{
  "experts_per_token": 6,
  "d_expert": 32,
  "router_score": "softmax",
  "routed_scale": 3.65,
  "balance_bias": false,
  "router_bias": true,
  "init_std_router": 0.0311,
  "vocab_size": 16384,
  "norm": "rmsnorm",
  "lr": 0.00354,
  "dataset": "wikipedia_en"
}
Below are experts of layer 5 (counted from 0) of a mixture-of-experts language model. Rows are named router (the router's row for the expert) and show model dimensions 128-255. Each number is 128 + 24 x the weight over its row's rms, rounded and kept within 0 to 255. Numbers have three digits each.
After each expert's rows: "raises" lists some tokens whose logits its average output raises strongly, later layers aside. This comes from a sample of Wikipedia text that the model never trained on.

# expert 50
router:158114170148086145133115114099141084158145085094123162159140131180140081159107141117127137148160111168114173107127116139091125151130140118101139162140144117106121101102135102132160100124143083151123121146157102161135131122110143133157129123146109091147104164112124165115136125113158137118151171109117095188160121128117092141107125130119158170147132150145139101172112144123153122143082
raises: "ron", "ri", "ox"

# expert 65
router:092164141119160158126150131136118125157155126187132118108085127143154136143165153093130148085140101099125162107137136124084145136130147119140160160142151120141119164100131113149141115111153115154137102127104140108165105093130169131116088102137141157134117147111139142120117139100176166097153128123135141132096184102147140122117141136097130156126108163136160111113125154138175131163118
raises: "oph", "oc", "os", "op", "ations", "at"

# expert 52
router:126161110069113155117109114132119135140139128150142105126123105093136089125113105112150161135103113091144127116146164126164083097113146117145129140091116139095171154135113149123108103115147097149175122157158103121142136154137108140099091147173131130156162137162098097150166162153151156141133123173143150128137101086133126118131097140127137151176132111096144141130136096128124160137137
raises: "\n", " (", " |", " and", " in", " at"

# expert 6
router:127185135106132169087133088133112114117108114150150088137143084122104101124110115148154149149120099089135114101135124103171101130106160112102132089080147178089166170136117109139094101121140112147145113169174127104117132146133132102125090168151126137157160105168085116111162171153168130138159133162113137116147090092131150135091090151126153131161148107099157154085102125118131153141130
raises: " (", " and", " in", " |", " is", " at"

# expert 40
router:119129090121099145103109132103113173153128153139137139140114115151124171186144192112106115134128113137141100171127145155153127103129149098109123135131114105141123135163134103067113113180114091120129130142150103099149136111099140111141157095139127150118165148110163139111141115089107141108153123119096124083098142097071090124147122128137108111139130146132179142105131100105136126130125
raises: "-", "/", "ec", "an", "et", "y"

# expert 47
router:124127093085105120144091141116139114130152112125131108125115118112132141173077148135138125177137162143090164110129074106140142084176113159096159148107155153131121140119121109086115131086104090155107144165128160145095144132141105091129135154139131110164138106134088169142120144128129082132149118101096103101144095077100124166150082111140134119105111114124151100122143083126127155159175
raises: " and", ",", " 2000", "-", " 2003"

# expert 43
router:117094143125117102153150166166104119141100149136116166091130108124114135123168083092120152089151152110169097110139146106113086147098128181112120111095112105137148160158110083169142146151184112116148158109152133142132114141100103135145119147147121084082114146090137180098099167165098090119122119104141156143098136158117137171130120121161122136106173083106098103148117102104115146143151
raises: "===", "\n", "==", "-", "The", "In"

# expert 61
router:108122098130147147129127119104148114129160101120081150159078080174122107130101091096138127141173139135123109081115085120126158140121133098181169172090140071163149113077147097124151124118096123123137174126148101108130150146129133165165101112140121141140102157097091137136134091156114125114104136155158090131113096163136103137119078122103131127122106141125122121151140097137139094146105
raises: "ist", " b", " m", "-", " and"

# expert 48
router:118164103105091131128111094122170164099132116110109110136083101129118151128100173120109095088111073104146108101138188117118124115138130098114139120123104126112103117092132121092128126156094157157132132118138124063165131112124140137142122122146118122135119124126151170106116143133098147127159160093122123092125142120101117133131100093083139169137105175118130153130133135159147177167156
raises: ",", " (", " and"

# expert 0
router:092117134098129119077124122111136149157144132089163111163095103111145112155093152134129156103096123137120111135093138121090136145083102100095125144156131098145087157169166146110130112170126176113136121103119115095142133108104178143110166172160148143098124165134155114098101132102120098099124137162161110130118129073083127101144136081115125139098125124128125128154131108104147106135135
raises: ",", " and", " (", ".", "'s", " -"

# expert 71
router:108103109097110130109140144121099140102175115120135123109089091113153109104089134131131145132095148151152146134135124132095123122103111107148163156165150134124138153135128113139106101118108135138135156142131125144148137109090168118153138110122102135124126143137167096111121154126128163123122170138120063097119083127094130127119108114141118145116142119132125115164123136161135142114173
raises: "-", "p", "'s", "k"

# expert 3
router:141149114109138160092113159132154157169149094114150149154140174096154088118105134136095084109108119140098105170124152154093103159111123136165110121128139135131074088163131106105131084082145148140131157132150112136134080132128162125124157161098112104106121139140111117142183141091153136126151151150105113144102157176115117121098153088155132128119101156089098125135145119133139117135122
raises: " (", "\n", ".", ",", " and"

# expert 19
router:147164159131087128167140108128095148098105131155155137161116117154161162113127107148119108162159180135129134116137096108142122132112143152114130140113157137143168092133143099090130147121088094121131093117155102149158126138152155092171148163100113118113164144141116159159172146116139119128131130154137166137149100132105098170123103121096136101126147094108110129122152077131118091110111
raises: " the", " a", " and"

# expert 35
router:154148144138104099141124157127158176108117098141112156158158154134123148115158094135150098130142098141118146146130138154110118116067123158128128064104089118092133112105103137107111120135115148124118141104117105155088154119108118101163128154120120135134132106161112095147145167146154114149107127090104105132161122133104122161145166077111100143092123166149068160147150150117169129109143
raises: "General", "|", "-", "Personal", "="

# expert 7
router:118121152126103136145108100166138102082139125144132116136147121151156129099110099131170190176154166175144126135116123103115118097109178166141157156105085168081127108114093104109128153129081116129159089114138139153144104116120091118121160130082162147167140135122100127110127102117077104119127095134170158106147102085114157176130123156136162109140134119095147148096132104083088137130160
raises: " other", " the", " others", " a"

# expert 42
router:109182155137152091169110142139132067138156128111099176157111115146103123141176079125124143109089086140129107135119133135160147145124118150144119149148118112109122144108160167115141158141127172112142129103109147151098119156157101082124061132119118135173132162147109131120103119147155114126162153157088131114134184160152124148104098094108114143090146101136101141165118090148141134097103
raises: " T", " P", " C", " V", " N"

# expert 16
router:136087136126095144112147109149121133091137121127138105147100119117152151143131093144131103134102131128151128085136157112123162083159139141157104087117148091120077130107096135151136139136111096157096089165152142097147124155166108111170148129138138129127124170099152101162177143168112130131136110126148142100120085118109096130160117126139123079142130091080148139099090089103096125101097
raises: " the", " all", ",", " a", " he", " no"

# expert 27
router:097122103154109150107135132129136177112156127101151121119124110171130112134126145100127101106141142148140121181112144111102167108079116106082122126147153121164145167112136135133087121123144080134173108161088132083125131130160128150137126086112121168147156118110149112130101137161124157118129146105166135123158087157159100102138138138148135096085177135168091150078161112141159162116132
raises: "es", "-", "d", ",", "ba", "ver"

# expert 10
router:169124077086122129133111168135140127136097144086058155137198171109136168132112152121127111174116086154150077167144169121145085089131116109097132149121136095103117125137129136137133104122115136119160111118149161077158117155176155151092140118126103134125124104104168073096102082127135101127113153144131153142105141112131103135114113148121159136094140130135127145141167142150141186096118
raises: "y", "se", "k", "sh", "-", "land"

# expert 24
router:142122117120167129124140158119085124096135136169133144116153162128149135153088136138100119098108135136118126173167108105074133116132157125099097114130104121116122097112115092091106196149122140116145119160134133105129122119164127152135124152113134138104103142119157121129119121122148166082133088096076133144105095153112154095116120143125121131109134121101105178110128139093119116109098
raises: "row", "ris", "ri", "ror", "ro"

# expert 31
router:107175158139124118159142102132132116154128155134139152129148187086091142146136120121121159127120120094131172096154163100154170165125162194120156135129081107116106154160148174154100104118135095152114163140136127123095089126110107137152102124138160096144141129169172084096092151163116094114136160139095119116170163139128163133147100147111090145123153136154098144152143098129126109091130
raises: "\n", "\"", "===", "In", "==", " For"

# expert 64
router:120165077132129130086108132140125096168128077142152087154128158166096114168103164158081124133136157160094155092105113130109120140112095110121126144120161143132138126103108105130153124153142144143151124107146134152152127125115086115163141106127093144113083154110139186141154093118170137151158118119078136111114148109112138102110103162145100168125122166125149132113129188108152154103147
raises: "end", "ina", "i", "ies", "ini", "ied"

# expert 21
router:126133151159162116148127125126111176118084144119121107141137123119158117110156132151136099147159105119136164115112126170138106170172140141148100122102145168135132135164157095094137117131136083122107156092100110098094097124160116140132131143116163150134150137115118087090145146107102136137129116099160069145121118143154119180108160133095128148130166097087167116169151118127101164169116
raises: "17", "18", "19", "16", "c", "1"

# expert 51
router:093160087111107131158109107131132116119123096110121122141161143128153105147158135101087142119164151059105105156152132137171124125163119137098173089115151148133108120137106111104162143112109139125122139099144120086123103115143086070063118127135131158124150132121120120125102132118125112132123132107170110162174107155114089136135124100109123160140086096128160151133150134131108158143108
raises: ";", ".", " in", " at"

# expert 22
router:124081078090136104134114144120130082127105158113125165152148062127116137121087137152100117158145096137102103123123123148188106136161136142119148129141143090142107099086144119152111112078098126149083126076120157133109116127149170126120136127116137135123146133113131128130116133150144096105095165146116108130098136102117145129107102133146167142138107135086158072134140104150117129107121
raises: " and", " to", " in", ",", ".", "s"

# expert 39
router:167078136156163135136155168107131085077081181168120126130148168147114169119137158105151099107146137124165121136122110110102124151184107131093129139123142130085149096155118137185118140103139113139107122178132115121135131113127111141164149103093185134104112135104133092117138108131156131098124149144136094102120136089142156085079136155132131122128104127140171125089138153130158108131122
raises: "s", "ation", "or"

# expert 36
router:139116150145139150093107145151135167108118099078109119126123140157158095103112139111101120140105160139150134142115169091124128115150118093132130148133142075116120136114147112122122101121117153140120121117133174097141155115086136176081124136109130098092116130136122117106130116195138161144109147150130134108138152160120093108183089125126146087139097132105104101151111159122118169128095
raises: ",", " and", ".", " in", " t", " ("

# expert 20
router:148104112142140165125105133126176111148139092138153165131132109126076120144116130143118102152113119085116131118131121147141141128160106134132091148109144154121130160170128110181179125123134126152118161149145099160105146108180119087122111131123103110117128113115122175119165117118077123145133138143136108152118159119113089107136177086098159126112089170107126136123162139092111081111118
raises: " in", " at", " and", ",", " (", " the"

# expert 69
router:149114123156134100080115129119166118144107115121154103133133101092159133092139168110157125157172121104156142125147150129153082107121099173117088070151083109092174108182096141158144119138104114131104119104149143140105139112132136137122135149089098127145165164147099110123151144132145133142141152139096142124149129091146107149143165088107122106118125133146112150146125149093178094134118
raises: "\n", ".", " ", ";", " to", " for"

# expert 78
router:126156139170136151144106114155132109101118130132136109142179129120149150103105095126152139135126149149155161148151078136105152125135141137112140090151121147101149143134108110149109145101131094118110123157138074114145119150125123122128117102128125137157138156099098111115144104143079149170160120097104112111089158081189101150137140132133093075127119121137168132147141148122103166132123
raises: "h", "s", "g", "b", "R", "c"

# expert 56
router:126114108135126078140122141112102152142127166119147138135093111171147158156148146110083133118098111137129126119156120130163124147164135117089107137159164176179164168122144081095099131119104151127126107168123118130138169125109144099141092143095143142139166123097162165099113164157176128120139125090115102080179143097148105126115136113087139144084137148154100135140162108127155089120124
raises: "F", "S", "B", "C"

# expert 76
router:140115091132125152137148078149114154130142111124102138164132122114115101118097146156126129104119168109100092164128157098155135117158112142150172100156150131109120095141084133117142127112142122150147122109164122121157124157128145115072155152119102093140108101119129120110145147096139147164091167112187100091123131136132146118107109118111141136154067132134104160121165164159082171146122
raises: ",", ".", ";", " (", " in", " for"

# expert 9
router:141128119116144109111119161124102102128098112149097109115110122151137115137089163128145121147102087153101097088086129124104118172142107114137137172130152173096106095118105103144148118095122119149118145105151175107161091111112151155138162123106173117141117125142107149143165127144183144111111113117126158088139150171120127139101143128182096113163102143133116095132126088110162097141174
raises: " the", " all", " a"

# expert 58
router:112115124092164120126106134131129092143112123117139130097121150158121146127147152155151137112114164151127115137127144145182113150134128133115125063123150085107112110154100160125140108102124129146101155164152136166113155151139159152166087093119168141133142151136160121145128087131157103098105122070102088170100123118122130108106188144146091155172140163115151157073129135126123130114113
raises: ".", ",", " ("

# expert 46
router:102159103107091091160123127130137170092125170133117098129109103082164096160103121131129100092148081099163106121131144116155091127144151112137169147134121124132110122158156150132156127130105107171102149158113131093096163133087132116134144129125127138118135164101119091108101124101141145115140160142129162101140121151144097172108126097091079114153089128099132143157111130123117149174149
raises: " and", ",", "'s", " (", "e", " A"

# expert 25
router:107115146106137124111119173135133154136083159106124064126114089137141118111090114100150140083119113123143122113108090104117087157151175126116157111100156139126112100128158130180166110167153120124101141132149182102117110132157112094103130106105113122107108089114174127136156103148113172130143152109112140139124086139127132116107130128121140142159096095084118143123065133161087120167180
raises: "to", " to", "b", ".", " against"

# expert 72
router:106102134140122101160137107150133169122152112085124092142072123149120123107106114154154121128101150088123148110109143119083131130156095133138092158119158122151139121101107163122111131162164139111107118127138110133155165164092149176086114109121159126101113144106167134102106114137152141150103178159194121130145139104121098124140154129121178170102104115126168157123162114136123136113151
raises: ",", " and", " in", ".", ";", " on"

# expert 41
router:145116143105119118145119183124122149138081123164170138141164139098150111096160133088127107146088153086086138108131146126144170171168113154122124108145159084159111125134087112165132100116150145154099153129127124182118132112137117161121132098115126100140105123127116079144087122155128111138130127155111137158089174120138113121137117125094117133141094110143183125095149132127138128146152
raises: " and", ",", "-", ";", ".", " for"